{"num_hidden_layers": 9, "hidden_size": 160, "n_experts": 32, "experts_per_token": 4, "d_expert": 32, "d_shared_expert": 0, "hidden_act": "swiglu", "moe_layers": [1, 3, 5, 7], "router_score": "sigmoid", "normalize_top_k": true, "routed_scale": 2.0, "balance_loss": 0.00334, "balance_bias": false, "router_bias": true, "init_std_router": 0.0198, "lr_router": 0.00263, "num_attention_heads": 2, "num_key_value_heads": 1, "head_dim": 64, "vocab_size": 8192, "norm": "layernorm", "norm_place": "pre", "norm_eps": 1e-05, "positions": "rope", "rope_theta": 93100.0, "rope_fraction": 1.0, "qk_norm": true, "attn_scale": 0.125, "tie_word_embeddings": false, "parallel_block": false, "init": "uniform", "init_std_qkv": 0.0358, "init_std_o": 0.0, "init_std_up": 0.0358, "init_std_down": 0.0, "optimizer": "muon_variant", "learning_rate": 0.00982, "lr_mult_up": 1.06, "lr_mult_down": 2.0, "beta1": 0.95, "lr_head": 0.0116, "warmup_steps": 72, "schedule": "wsd", "decay_fraction": 0.74, "decay_shape": "linear", "final_lr_fraction": 0.0, "batch_tokens": 65536, "max_seq_len": 512, "doc_mask": true, "train_tokens": 519000000, "max_steps": 7920, "dataset": "wikipedia_en"}
Below are experts of layer 5 (counted from 0) of a mixture-of-experts language model. Rows are named router (the router's row for the expert), gate (a neuron's input weights, with its number), up (a neuron's input weights, with its number) and show model dimensions 80-159. Each number is 128 + 24 x the weight over its row's rms, rounded and kept within 0 to 255. Numbers have three digits each.
After each expert's rows: "gets" lists some tokens that make up at least twice as much of what it gets as of all text. This comes from a sample of Wikipedia text that the model never trained on. Tokens count by the router's weight.

# expert 4
router:098107122114125152138111114084182105178161120161152109131122087169135168099131099130156129123130080092105096141104137152119097132132102103094111108161156143092109145125167153153125092108120109148120112141141150119132138133146136125144136159
gate5:125139129134117106096108088126149119127132108148157129086115123153140139148116128149121134150137139126139110125153072161142094135109105161136112095177102139127158143135117165140114147128137155133140152133081070134159103096183166091108116127
up5:095088113121173123145139124116131146138101141131147112115084139124170133119128122153113136133112123191095149146114115126126141119155152102166168184101118154142132077101120140151175146114134112144137134139116108103145165157106146103142133135
gate6:124148150098161130114119097149134147140120148114132117047132145170096185142132095130165128087116112115096170100140134179137114065116152140133123129119118092116116129126143188127167156158117116146091135186110135090148119141119128149123139158
up6:159117172136127155110122096074099137142161121188110113106144142136160126119136110154127132106164090135113093159170142101145114100117123088152166182153146148151086160105167123124130089081147141113129130107107121121127116143142160112123134140
gate7:107114098126152127128128071129174140117155096146130129119126131170140103118142082141113134093072103127129098110148101118121124089129138183122151126141093103139172123146079124089132142136142156123144122126100111165143074173086124144103157127
up7:116065096117059100096094152165152125084117104120145133147165128170140119132168128137141112127134151137127168091104108125139165108128132131141108146121143145159100129166157117161123155134106138132129156098126114108109149092187154088142096113
gate8:128099141116122126121105112142119154067152132113132140164163147149153132169112132145089131122140160144134135117120163138123111135078076144130106137113123168153107091097168156131113167131086082089156113137098102157099088180100101149093130107
up8:150149114105131135123076114104135149143131103114095116148120160130175147144122109166123136125141152132154108139114169141122127140080109112096128090127130148136165094126126130128101136112114164171139177129105137167123115118133130101115118153
gate9:117159142080129134130157144076161127120118090137121148154102146156149149134133120100161107117095125135127098103145151138087088115127120152138117096127123136115112082109080107127150097146073128148163128123088124133093106181110093102112127119
up9:133145111061132180097136102109156136125107113133120123139173130150129103114118159107115111165084091081096093107108122129098154106130149179095127126161116125123099108141096133126084156152115116142142103154131115147114177118142174152124181116
gate10:148129147132108112170132108109126130144148116102130108109180103171125181122109124141110155141157105142118127111152109125098190173084141136122126128140090180115143097122167114139061133081134133127097137129145113144128153113131107130112076123
up10:145146123100132143154133096120117184109120102126126124170114127102135114118142137146086076117119151122121118161140149121155123098108180127118162113162111121123129131119119124145095161096182135123137139158145143163127091112154081120100095131
gate11:150130137125142120104103132102152106112129136106123120146104164140125144116183097133114111133151088155110122141119108143066128113135122111131189142148134130164109086154168100141145141166119152144107101100119122143150153122160151180141120129
up11:118114170163121108168165103128097161138055143118141104133128152122094094098124130139107106135149119144150156160099119158134114136146138119123112099113139138132110125099133120129113163141081160145120104133107079178145129142146135104135147132
gate12:114115105151122139124120110137145114131126118134142122115137104093110128112104114126159113166130109084181135141126149123148152104139168116133095129112132138149114131151143147118183090110104134145122135123102134093166108128136195176107137136
up12:082149131125115153119158133067142158080175153124130144138141152110142115126115125165149118133128111087151125152128133134184105156131138091106151113134116157097111140150119140144117120129119143111086131107110152171144112164042088129129149146
gate13:106122106128155153096130094139141153116139162181141110093093143126141097129078114151140155160092102092132117123158154123098183130115136152125119132103148175112091156130129097105091151155111121152125131159120155153110147141156176113114098125
up13:098115134156137122136104152130148076147129151091155142094157136175118135136146122106128135127093104170134130142114116106101135099108148138152097112162129112139103112103089111139147137114157119131099173110106112106159151095142147103108120108
gate14:109153143163113126145129149095209138156111103091121141148111165084120130093159164141122162074107119112106140122102139124084149155104132154092089101084124146146125138140083133107148155152130133126111172129100132145153183188125125141131132122
up14:133168166112143150175117137135068096169134138089127115153098174147091113117108115139126139146110102128117156142149089101081139110145126102172146177190134094096119133136170143138119152087119111143110129136113157127162141137126137119129121149
gate15:153099124119161126150186121149128108103108125115142102147164116089147121112131101136158117129098125130113109081095101142168114117056114139116141109111137107122117136120139134117148114157128138143114135159185167131118118148136140107175151170
up15:142107125112131119095163110121135141076130149168105104120163085102130090154121120130103134102114145172130112094169159118155157135192117147125110147126131134104121122140147164099132117137122151116100175130081139091152115084104149120096134086
gate16:093144106111133121136138095116145137129129120123110126153128115109148112142144132135130151108145120105080157098117137136102125161127136157116141120114114122134136112083139143125123110078082105156094162139124134089151117137095110138104131075
up16:131063133104139136126154161111132133117109106089154137153150093150118103122116148138153115046082159149087139129128130162115149126132104114132132094119107113124169080130118114137104132128142108122121155135114139119147146179115136144133160169
gets: "-", " \"", "'", " (", "–", "/"

# expert 16
router:113136162137133124144087158110152128139165106140173151120070110131098149101124119173152152127126127126139110119125112134090165115131133157127163128155094118123089109145142176092129096145128131101109127148118141103181134145079152107133121136
gate5:129118184089130134098144127157133116086112120125148129108147148127117122089148148149182192111154120142130117091111148094130155157169125116100110127129167171162100120158118145135123119133115169133124179136160117129143144077112166113132144113
up5:138157125131140136117077145144128145136135144099134093120108091115132147121101174113108186131091157115120099130122140117156097083201140094097148120154116159153077116123096169123120162105117142158125138121157157098166098114126106094138128085
gate6:153129082090139127138129091083143161126167130137116142141134104096143109143110118112161154118116145157063134107126148120133079098143116116139203124157072135122132149039159124153131153135124112140112141107101143135135142106111116135126146177
up6:114137139134148153108111140158115109148174134122119106145149130127132118143139128120117168133116127146117144149115099132109140132152171126165113139095119145163125126179118116104121139102127113161189095131121093079125128127118097088150082111
gate7:128109146170116135101115152176134092102140107140124108116123120135155127085097154161107122127113107130124141162124077141128117159125156132119094120119130174115123151105121129164107143125102198189140160134113111128125130124134130148132120191
up7:110106087124094109131127130128098121091126136125108141098144155117130158081142110123104148114127134122116170149131104141141130162070153124061103140116125159121097080162139109159144116181150177089106116136105129154121088129100142111117121148
gate8:138156087184074106116082118121133102127141110133071173114129150113092140143125184161135058165138113071133150162144128112113131090120108155119085158095138152155131120132135132090112167123124131115118132138134116126165097106116114131144127139
up8:123133171127122147107181128128128146117091147120145118122155161152131130115130084128122162107167152140168111106124183120142134147143137073132114118156136160125122093141123106048104132171110096099137098114120140120145135142108148106132112109
gate9:118133107111119141105064130137173134105175083099117140122164151137073074085117107135111125163131118105121137125086129162118134115132102148131124131141159117186111106118184161143105136086136148165130152156132117156136102090125121143125122167
up9:109163176142090126175151138172115113144118144120129102120162115152104155137176141126083115089148136147167125082131110091152160133165129130118119133142151184172150090126087134100117146137147130124146129110092101116097143118147148167125134106
gate10:163138108137132133181157114148115149092160114137119191168123123152161139131138115127142125122073107147101100102127154141108138137107085125158077118127141139103116148124132111157096144118119126128108153130137149118165111065161147094160144179
up10:108149091138138095146105160112119151142131132133140111136105121150171162097106097127133097133131164097184143128166109093129146132095092126106110198142116127138152115119104077117157069158119149102151141149146120139103144115149107130127120148
gate11:162123156129090156104100117087152150131132123127102128165106136105122109084147096160128120120087087162112097157105150130103126133122122131127117131114140145138117131131150093161191121099145138135095128109153107106138130109132144135083112126
up11:104105141142094138148093115181122140104141133131137119147112137159116172116090109127122091167120141091127153061116127115153088148141141149135165126145149134132116090112126120168128145137083146115139129098141135137103161126111146069100153103
gate12:181130107134120148151226147124160120153096126097170099166122154107154137096157152146158148183121088135090109108149113133155115135134114161172135141147127114142114155106172079102122100126122153152093133139123113126161141127170114109116187097
up12:157086131149153138133097121157072154104105130074145128141108164135169105133127111131119126134127103119111120122099140150111079144153136126100122131104129134094137132125162087132095152159096150131174119115141121130069134129153118128155131146
gate13:103104135126131119114178098161111128129141165169112119135116085100128078136146127140095129086135115114107118105142089098111126093155124168135114154139148113121152160131139106109149149151180173146095131129156122122144193167141138166129117166
up13:150132121138143150108117164123121084129163106111139131130109095094128122135189137129084091102127137104108124137161125115130107132116124129126128096149061116124091088093141147095185142159089154149118148150112139129114109124145093126110154182
gate14:167119156138137122116126108113123166143114138123077114144123129122123120070139112095149116121143098158145089160138106139124107113153145084118112130130106115121115158152119106158177085153128120101142154145110120100123102142126098129138075149
up14:108141128115129153131108126131142108153157146137124185135108075137131068134098152103123129147149122116168161128150104164111090123140144112154118138127141116120162177110122117170155138145121126135114145152097179113107110169146107122072114157
gate15:141165097127170119096164120107118128152116114117119165162179130155113132115118086120157109127098089126084152130168133128114123033106121164153133096146155153149181160108154105105122138127152118121103153075138149096151160127119140141100154123
up15:120131112106097137154120133112126174108135104113152123125113128171133175175129134081189153128112128116115139098118204133093144133137088106147158128103184142120139130130137140134079107105144118111133111114158145175107158054141079167126090156
gate16:127148122150108112141101098134128107135144117140138115143183087085133172134118168113112142186142111190101139105088136134120131138101119160095128106128109148128125105106141120132113114123129120119122165139124139148157131104149129126159084136
up16:161142085114125095133111154110090170136146133105099118099095147150132100114147105164116116133137145142136154141120113116127102150107167178111100120123110102161167181095131129096115138134145099127104107135121104139133147157148134110155174113
gets: " of", " the", " and", " to", " a", " with"

# expert 14
router:105118100125099158125158128105128130168130112144169141161133148144104188091104089104129150127150119101151085101146152170142115132122119140118159142154110125095072124128163112176130061137130139147128129174164138147128138111157122095147109109
gate4:124125098134115102204153120121158107134157101138091081081129117089133133136128114147109129091076142125160135115122154116150115104141116156143097109121118153103155129181128156107162132130145113087099114183142076165155127131098162142160097108
up4:143156147119112066160120143114120164119138140099117077107149126112137158117162123088130158105134082159156168177132152123115138127111163093135142147129089168149127093101121132123127144089169140102096099092092093136110141120105126118100122129
gate5:118113114109152127179194119118117114144136127099156155167094146127076174123122080101110121144138105137138131138134109158074110109100137124136127099149140118093092139119173121139105146097091143109166069095127142115145139138129108124125102112
up5:124097108111117117189120101107131151159120123112154121136115128111092128081130093140104117142167139103117117113112143130153123164097143119155108143117155126077132203137112116129141163099115133147105133164149141100136094097101099132120112130
gate6:135130142104135136135123125139074121118097094153144138118129150135088146111113081139105110157140092106145134095119097128138110125128128095123137119078166143104130112111149156131125136118102162154179095145103174138144133116125119145137182136
up6:136132136120149103132106153124163108138154106108106119130102114119112172132121129104123153150138129153155114174149118103118113137146091143129190073104068129109142129095183154153104118161150153164143137096140123166132145073166110078159178141
gate7:095109162149156122111148118139081083110132121165111139157129118141131091098110091125092140095146115127134144137150113148078132094138101123154109122112152130102143130104151145132094136079108145100192151102116117135135140150129112147099137116
up7:140155127141144138129172124071123119145125135108124108162158173131088104119161131112105088103086105192139145137114113114151097140130151136136079139126151172158115129080119196111159115131105137144148096144136145112116138133081135072092148113
gate8:094139143140108138116133127133148113104140081128113147117105138126074147165114122134098162117129089139102130137120104143109101152124151152110159125157152111173096140140108128129116144118090091128104113166127126112153123150101135134095142094
up8:109167156131123170121110139135118107127095121162144155125099123114142105142111123112169165115092110105134109095132125132110129156125159092153114134081094148090118142175108157140133127167117127135182151092121143139138133102091080072119138134
gate9:161101111112112134133134132102105117169170152124130123122101155147125136087148122137137081131110155088166088120128126191139099137099120092107071127128147148101076089157157125146148132115142113171146094116127121161174113108088141142098109146
up9:116126153153122123102183108149132083083160103143084105138181128133163140178116085128124133140143129151146103145168133129121152109138155167165123118148159108125131135122104129127135064147146124135115129114108109136131123120134108172121130152
gate10:138124133145145181099097119133149140101104107119152125166129099105126127140130174127119110125127118137147085115151132097112132164156145143153155165148140151179138103145100181139120158129159108086107088114107112096145082118127152114153117117
up10:112137127112138199118102137145175187137123129140108104139106101124125142123098134090109123115124137127112118092129142140113163142114070131159172155165120142145163096134086107098117135125174150163136111114159127103120148171177183109132076137
gate11:125135128130133113110165133118142148120141123161116173165144136096116136097132089122149106112142115110148160100061124125141128116099121118116129121161121162109102164137156140140142070117089103115134065157107102133121141093123165109124128142
up11:110102117126127098142131075091125137134112122133078142161112158133124108127126102136135132143111116139134147122119137153053115176116146112108120089104098113089090143128103120138137124128123123109195107115152150144100128092140176123103107084
gate12:127106101139125132145099146084121109111127141109165137148113142123084145152120144143095131146160141112139136131134141117122109108127167171110069169142087125086147124123086127134150134123113133100145134088136113087136121181091133146133104080
up12:160104134135181110161146078109154141130109134160104108102099109136092120128166105126123112135108108125144155141123179130173165191101118132080151161077166122125101121121126128133184137128117108143110111142139134100126091143121133162078176150
gate13:136083135141106129141083112076132137109141092096156116174113117134163103124116161170111150161108119133114104133132132108107111123113109090087157102084172112126179095151101138127181149133118115147142115153127183118148126158153134108139120128
up13:152151105134153127115164123151082168142095159104128179149134140099126140141152105127134132142115151147113143158101147134095116127125144113138130114128112101128096125123128157126181113106091130131088162121123123143061114104145145089116137094
gate14:094143147100162121088125110112116161123124153071150103145153129152121113113125119130137135174130126089173161163160161101125132129121116154139121091143135143159100106119142131127116134141115127156136134145122111167077095124090142086121166133
up14:074134174101111107140141112112098134102098166136144072111096115122128110154127121112158110134149111083120157123145135128136075166109120142105105119108101123093112117119184121145111099090136151140098116158129116146134136161117123130089175133
gate15:070111125110124102105151151100119138128143108123103164120115106148181124052118080145094141118124128145116165142127120145112105129108115112155147125162057110076155132091162146120133134143095130127168113130142130134104136124120110120132156144
up15:087135129153121125125109151162118149142117100125110147149182117120095109114137117129132124132133138138110136082143104103150121129122091165144106128190116139099186154106151109157139135132132118066085128147107173122117164108140104108126136102
gets: ".", " (", "=", "–", ":", " –"

# expert 22
router:126106110118098156137100140089174152132127122100164134143107151153124150113112076066149126114097079116105109141100146133115148117109082124113151154121089152143099123145170099146083110168088099146126123128135137117119132150140143144158118125
gate4:170104177156101121132110078155118150197171163070159165101108091128080148115129149134143086133114130175112150149106155173131130111148128118130117129120111115134110137120120123131129117103090113101123123071080105103162135161117124128109161142
up4:123072107137128137138083139116096081102149139123114145121130124132094111145127158110128110156138125093139154098154131155081155139132113133136138093120162137116095142140109169152141109093113154161127134121141121111151123136081142051101178134
gate5:156200127119112139119102146135112122185154139130155111091156107162116145119132085137103149165133108098121090113132085117097069144088114127140112138147128113106160094138140108126061151126123124088139124110144098133156119146146146111144113120
up5:105154165113144120116152146152137095106136118114125092121138108105105138170076129127091165104116087125137138158099138095116136156118090132151125152137098155126169164121134099172100139102120074141140098106179146139126159134141128079162117123
gate6:136102104160125130127141131174152107077161125149142116142098119089183178151119118118121148123166133095148182112110124092173106107143097122118170145119144120127142108126145125151134115133110161114138121109163141105149098113101116175112119104
up6:099107149157115118111108152123146128094095105108166130159081120173111135130125082171136131116097154145130101133139108102182101114155124128140136139095127128128146174123109142156106101149102109072142100158179129144177136141139081171164138139
gate7:135155069102118097149107103107145096113171113104121113158139097150141122115122148092148144123123154121162095129139145103134139134153105144129166156161141181131121135096165119146093150062131159162126145133113153119115125168113170097117105122
up7:122104152129130175098164133127101128107123161146116118152129114124117099107088124120145167142153128136145127119122203126136123133136120114129152090140111154096097102107128149147106158081131165119089140091144119179143137128076119141133153193
gate8:149132088134150101073131103108140133146099132119103132134166113131163125116156130124151131111101125142099136133135111168107149109144153130131141116119114132090131117111134124180120131103086128116104121141064128140162101120119128108130137144
up8:120131129155130164120155126113098145117112126098113115139157134133128123134123094109115154136129115172102106091121128156089170055124111135129135091149121121108122162141148146067145140118115108127141109123121101179115148115116101119131175134
gate9:140098138101115084127104095178153138116152154134090101128120112112149206095132186139152102123150124156134172109117119121111133149166131120132116147077129134135093142097131099082120093128103132096106158159125103120135149137135169114077069122
up9:149121117149075112134121102166122136142095096122129118103146138162134133109152131105134129074169106094124109113139099152132077115073149117129165103168119152132106136135114077143090113122178107096143153094114149106137134091146124111167070134
gate10:136094147115124092120115165097155132124111103067107140104111118114100156106111150145107107149157171109125125116140140122127134115095132130131162121125135148101139146150129095085084147110129134143133098116103151129161104159123140156122115146
up10:128163117106113071147087135101105141119137157166098140106160144140099126113141114115117133125148131110130182128161112154135105116116094089123135110154124153115129088164147125152125102086149135183170168092145142127154085168140129121098126135
gate11:110136111108135118107141202204146146094096130140139152107120098138122126121139176136120140164110156154114152104135136124159104147122128153125134111116125146109168114111143132127098127163100155089117148139107140088155129168163129122135112103
up11:097163143116100136101104153140112121153131201123146115113148123149116126096105105055096130116128138142152117169099185124158152097100104127152199103185140145127131140156100099111128131163158178144099155114101122175094064133144130065119136159
gate12:133152125151119185140138154117116107170178135153121136113119138142115142117138098139113162084119166128122090100075132097118156106119092165177102179129101150111117134135094130149165113108110118147130144113103125144112142134123139132093177146
up12:103133129096130147119114123075124085123126137149172136106153106118125155128168088157129134133155146125146140140066146106113105114162145147143113120140127164153151084125168111052102124132127103178145142139153078134152112126164154087142143128
gate13:104098106162128166095101138160120169116112112146134145153137108169089124080112063127121101116132163130117140155129153102118093095123124185130152122192062162109098120146154134117120124116128155068133145131119125138132131091118170178131099138
up13:141109125121082069132117135179138092156138128110120088095160158150139135120122137121134106113107121149124119101112134172112163113132136125137054108137152163119152126079107084109094142147132110119094144111166100167153131119097133145082129144
gate14:137120114139101144141133153088119103143128085090135090163117129131163146104135102081153129135106158109129105113170168098097157090130132127128160153139144088106099120082154126123154100113098126117131099154114121153114130143125105153165099102
up14:099156178152137119123080150150082109093138103131125139103169104101117117142154138140156111102102121116119081101103111136130146083117073125158145138133158100137095145171157092106075132133167125140083179146138099096150120146145139128147115129
gate15:118167072095129109107149076159120159127125149143144150150143137145146104120113151140110138126100115111120100122129108142129149146144122153116104110124146167121154090163118113137123153144092136166096121180131105153146128147150113116137173139
up15:145190122162134124148101127097118146130154156163133149139137132115144145115155131088094119117181155096142140138126173143114127137146125125077100148112106106101090174144112141111134157123125119123138112116098169129117090126117107130103085164
gets: " (", " \"", "N", "mi", " New", "{"

# expert 30
router:156104116140133112117114145096128134141129094120156107159117112123108121088146079134122126119123120116138127138112137081110161133152127159125130121123110105114111106111128136121129103196110105110119122132136108115199134152178144136179159141
gate6:120150138119169122131131150165152154131114137161112134128128115087125129111101119151157135102128117132169135126141161119133118136146112128128159144093179101157100137104132155119150148103113136134134096130119153133169102146135176140185114104
up6:094135137085119095125132120120144139130105140100099085154148157100082120142157125104139082120081138154101136127152139114147148141110122166132100136123117154121078157146104143129117135126129100113143113116099136139195100132142106135148121103
gate7:105101112152105107167108139082105155169144106119123117110109132182145125100131146132109111109158133156134125144114157116114153125179114159110146150119175170105061107096140126171123136178085107123143163151120154118152129107156159156142096130
up7:075119083141170140151114117142135095128145150065097162145127136100124113156118135141115118156149150126096122130109116117125149132161125147138188107150106151161149170132151129181123124160131159100173138143149145146116129129128136132127137133
gate8:171166076132102134119105142160159174114130129159079121168119141130093179091109086152129137116109117114120118110123113159129127136126130170125096131110105105135148177163110126118114150134133113088121153134118134090134123123145137164131146117
up8:128149149143143147179144121144179120138148134144158133133136153130101112151129166119114102151146121131155141168127104135127150106117123151145160086141122099093120111121068121113157118079123127092156080132142085110112122150088095176108136167
gate9:162133108106171118090134147129146134169156158143132126136154126132121134105140112105138148155131145169102097126138036139148146085111127180152139084140143092087136106105139158122107126120106045136137112087116110125132163145142120119150122131
up9:137144158163110120105153115117134112122117176110141149109119095125117116122091141103126117134145164143167128105130092139159176166141115079115143077121121152085121137159117159136151113115068151151104128134103136123115122128169075119087172153
gate10:142150132139146140117135134166132126126139095132145119146115104156099130085118134153140095102132176094164176159127135129138104097128109096111119138141114137155191130141131158117173117138127138131148127135107130142168127106109170132144136119
up10:121145116127128123102126137136153142147122135088086125159124098108140097087073132114145143098157123155145098098115059138112157152047105150133146079121137096148148128104128104108131171141131145127118153083106113159109148144144100153131114135
gate11:118093155123106103102127153100160116082165133133135074091139122195137062132124134137148116122137159094119170075120112134154141154154092126151162111154129132083092100156156131118141160124131105155120168135123121129126099149144116112135119096
up11:134148159119126169129136164142085117111118119115114138149165175102105146095137124142121120115156085145109124156173135115149131136179151157103086108154116143148115127142104134110131078146090137088156095124106119104127121097151134117124145110
gate12:112116116128147140142145160122146136124132103106110126123113133122114080166167145126121087127085158137116127116122141147123105128116125148102114100080162140099153139125134122178115121110128157094129121117143125148166152140111163101114124157
up12:164136065139145120067143137122136125114108086118149124126091118088117118119161144116138159115110096108140157099120132113080091156131112094093107100153113153138102175161134102073107116107107142119131097173131131161140118123131106122138156144
gate13:114102175132147129120157134151115136122131143172069162108143136135122164152105133118100143115108094126137088164137125115124129128131114195183141089152114097090066116155156118122121121126133175136099151118105169121111120115152125163124123114
up13:123148161138149108099156108145115098115122117108124113097128120167138134117125120142101083148114073146091104126163131132170118095167123153148110108146095087093156137137126152156135108130154115124108153112053090168125151169142107180127150125
gate14:146131114120159106113127118126173120143142127114162149112133156128139154120150152139127111106119149109139085119157125112128123140147118163113134149101105125132117126049139131116104095146105139102116166131133135095124132121121118137160145105
up14:145134150145160108118133122084109136155110137139122064147131092124088135118106148140098151137123094146118131077100159163115131111130144148143156159137123145209142161163116140133073130118148126121124180092165172099153119169087140148154117137
gate15:098128087098132124114117107111097090111126114102138143111147141112125123116119140114085122124144130081142131118112132145116126162130137128138119126102137122164129099141130080146106162125126141071115132141087153078130125132162107129141161119
up15:111067105154116122141135132121110101129113178146098121116124127124117128156134155104131115152111116134088154084118135155116189129119113090126107066134139159126133139137127143145159123083089152159144116142183136129119107157165127129118120140
gate16:155142140153140132119073140111136112111159151101089123174121133097121124120138140127130169131100091124113103103167155164183140122118107141114136091149116122128117135115141126119107135138122142116113154134181102122164131131147089126156158135
up16:136149140121122133129130122108108201168117105150133133100088151144140153137102113179112121095091120120125163112131112140134129147098148096121127117138137073115127124121113093159109143123108149123149101144140123099160175110172110123208155074
gate17:129122133151150141121123099110129202119123131142152143107128113096101123156164117127125100118111116142117142122128159114140142119126137110131159128127108095100132166134172142188127122105116109133143100106139123115135143129128131063095144143
up17:147127178145132093146100137159132149146082121101125171105100086077118076125120133179136140097086100108122153148129117172161114087075130115180130152118148194108137141157145123102130101137149090179127107141082112135136144125134151135143102117
gets: " was", " is", " were", " are", " be", " a"

# expert 26
router:131158085129127169141103105130137103153163117148109176145112176148145107130162090159110146159131108141113085115132106126122131128120141159111127109102111142077095083142096154106103135124092128161117124154126158135165083148113133100121158138
gate4:105172105137104131100138137123111140171131107130136134127104125148132129149124115106095135116141098181144152083083158133093158090155154125157065167146123161108115101133119147112135105093110107166116132106136126149133130105096119100132148148
up4:139128116091117159125161138092106123166149096153100102119162148168172141121135157079114122145172081096146122105110180126129158120153157132115110168093153124138097106165119141138142127145113128127133118104141178169136103194123096144120144131
gate5:106138129118157140145132111123134140133143094130133154073123146133141099134131153112123145159111130127174167127196134115147106124104141162091109108148091121109091146172086096093124120133108123167137120114148142093156060139126109094118098139
up5:108120117099159116131147146136171110151124139131125178124076100109134138101145138161135111121084136151096088173138133104119102112149140104121145169152141089119170106124110137149146093142149141119152109119117130111118104087130140108092126118
gate6:126122080164148150125153111117139121156112137149089103100129105137106169140136122147133146085152111134109125102139122127112108132110119180170075144112119132101111131111151146189129161115155124143088126133168161078109134151109164139163142117
up6:100111152118138145122138126153147123129127124121160140137130166134138114128140145139110104109085137135118095119105127137157121133125127185107117153091111123142107201161156142147129135137130113068132154133136117078135183104149136091145162099
gate7:169129117132112153077160089136151114123082142129126141177137141146131162117197124160088098130139096115115139097113132183135130159171126130113156125088144094132123149156104149094166130113114100091116147073152123119131161170114175099086145126
up7:144112105134137161120114153145115151113139094122089097154108157173144084074130103097126145140142094105149133136119089106082113141105128168122142127137145101141121137151127130140145128108158145116109110116122112126094118160114154142112138119
gate8:141106138115137111098134091110096162140134116120165166133113158113109101139132132130069132106102147130097095140133069137138154061136111163151127093111113148099161134139080140133088089120132162101112119139159193157123088133162164164143144137
up8:179119172131138104130155167158164126142084090108135096113124115085123167128146152137143143128102146097120107116144157135092129043149136116180125124098150102139146151114121156079134100120114142090128107116151101149109131117136127148122170112
gate9:160142105170193120134111163148158178112156142122129124114113122103120127184094119127104120151115175114084135142093130152115145126103112102122109150111138170120118124094137132135150100124118093109106134153121117177109102175135135142088126090
up9:140129148163098060122117111108142150142164078106111169120151179141115150170135113150148167091165106136099146102168105127151138113134118094168101101135132170171103136113146113115135126125101094112137140151103142109130136187159103118117125122
gate10:094146141106114154104140096154130128154156152129085167134131155157128153143148132107133138087100105116100140128150100097104146135112073124133099154173129094113105122161122159106119125131161120063148148142108096127145109132113139151089175122
up10:171122075117133097183153116082185107142086154120120120089171132161121125111119114158107134146134111130136078116165145121143160084109147128128117083153124136172139134146097145119119143137151131121100159138133159075109118129118147104123146135
gate11:156082113094115088167151148074165129104159126088135094130148162141150139113124118124097167146138162093137132123119102141107134160144115152110151121136121129138150104157127113093089147152135140115141147138095125087101111104133159137137146117
up11:129138099115139153108127140182142119142146083119125125133081161145116107185112112129122113090128133144122122151146105128128186132095095128134138151111116168118128163105171109111094117105123136116115120168142193123129109110072132145144129174
gate12:155163102121130130106082122091156117109150138100120116127180106176158144109148151144103161113132138128130121090078110108116139189131115140174180104099125116136143120130109139113139172140147112117112172116157143107090084160123121100109110126
up12:121109119136098137145121114127096116144160134096112098113134115138105138163119091088140163147180139050141132131135124149153124171163127173111098161103089120129157107148134100121109154143106112132105127123145133105120176123094142136097118094
gate13:142105159153124112151154160094136162138116123121129130105154116134138121148118169135109154132125145129126095106124116121173125124117112134127156129142084098145143116118116146091182100109108137135126114113136128117094116158114165129095133076
up13:146161078155142119159170070151085150121097174178147091102102130123128149125094105148138135115135077107126121135169099160116118117118120130138115103105133122119126128159104126107130145108198134139139109069145133124137129116137137106108125141
gate14:139125122128191101149137119130156099164139100106159136119113143099129086102106103153161161160140082160145146104132129127102194110149117132136139130115142139126111164119152129098106121157132154161107067067169107086120126129150142138110138082
up14:145155181087066192123115112135174090107135115157110159104130124148097125131108123117138100133149139143144133149142116128140120164104116139147107125122200142127101095112114139134151149102108140145137129161067147084154151132133055103134117161
gate15:113149129123125150137177097123176161155143100135118133116071094126170132109135184141128121140140093131174121098147130134142049135127159131154134150097135125098105107112138076141065124158110099160144111136137127093119108119124143130089165126
up15:155122125121148121127137143122109135136153189157149110124105102139136155089103122154097140115129111160133081128123140176139134144138142109157174127106182136121135144125130114101181115151148085085085118114106155150117156132127103061103097136
gets: "'", "ti", " not", " film", " album", " game"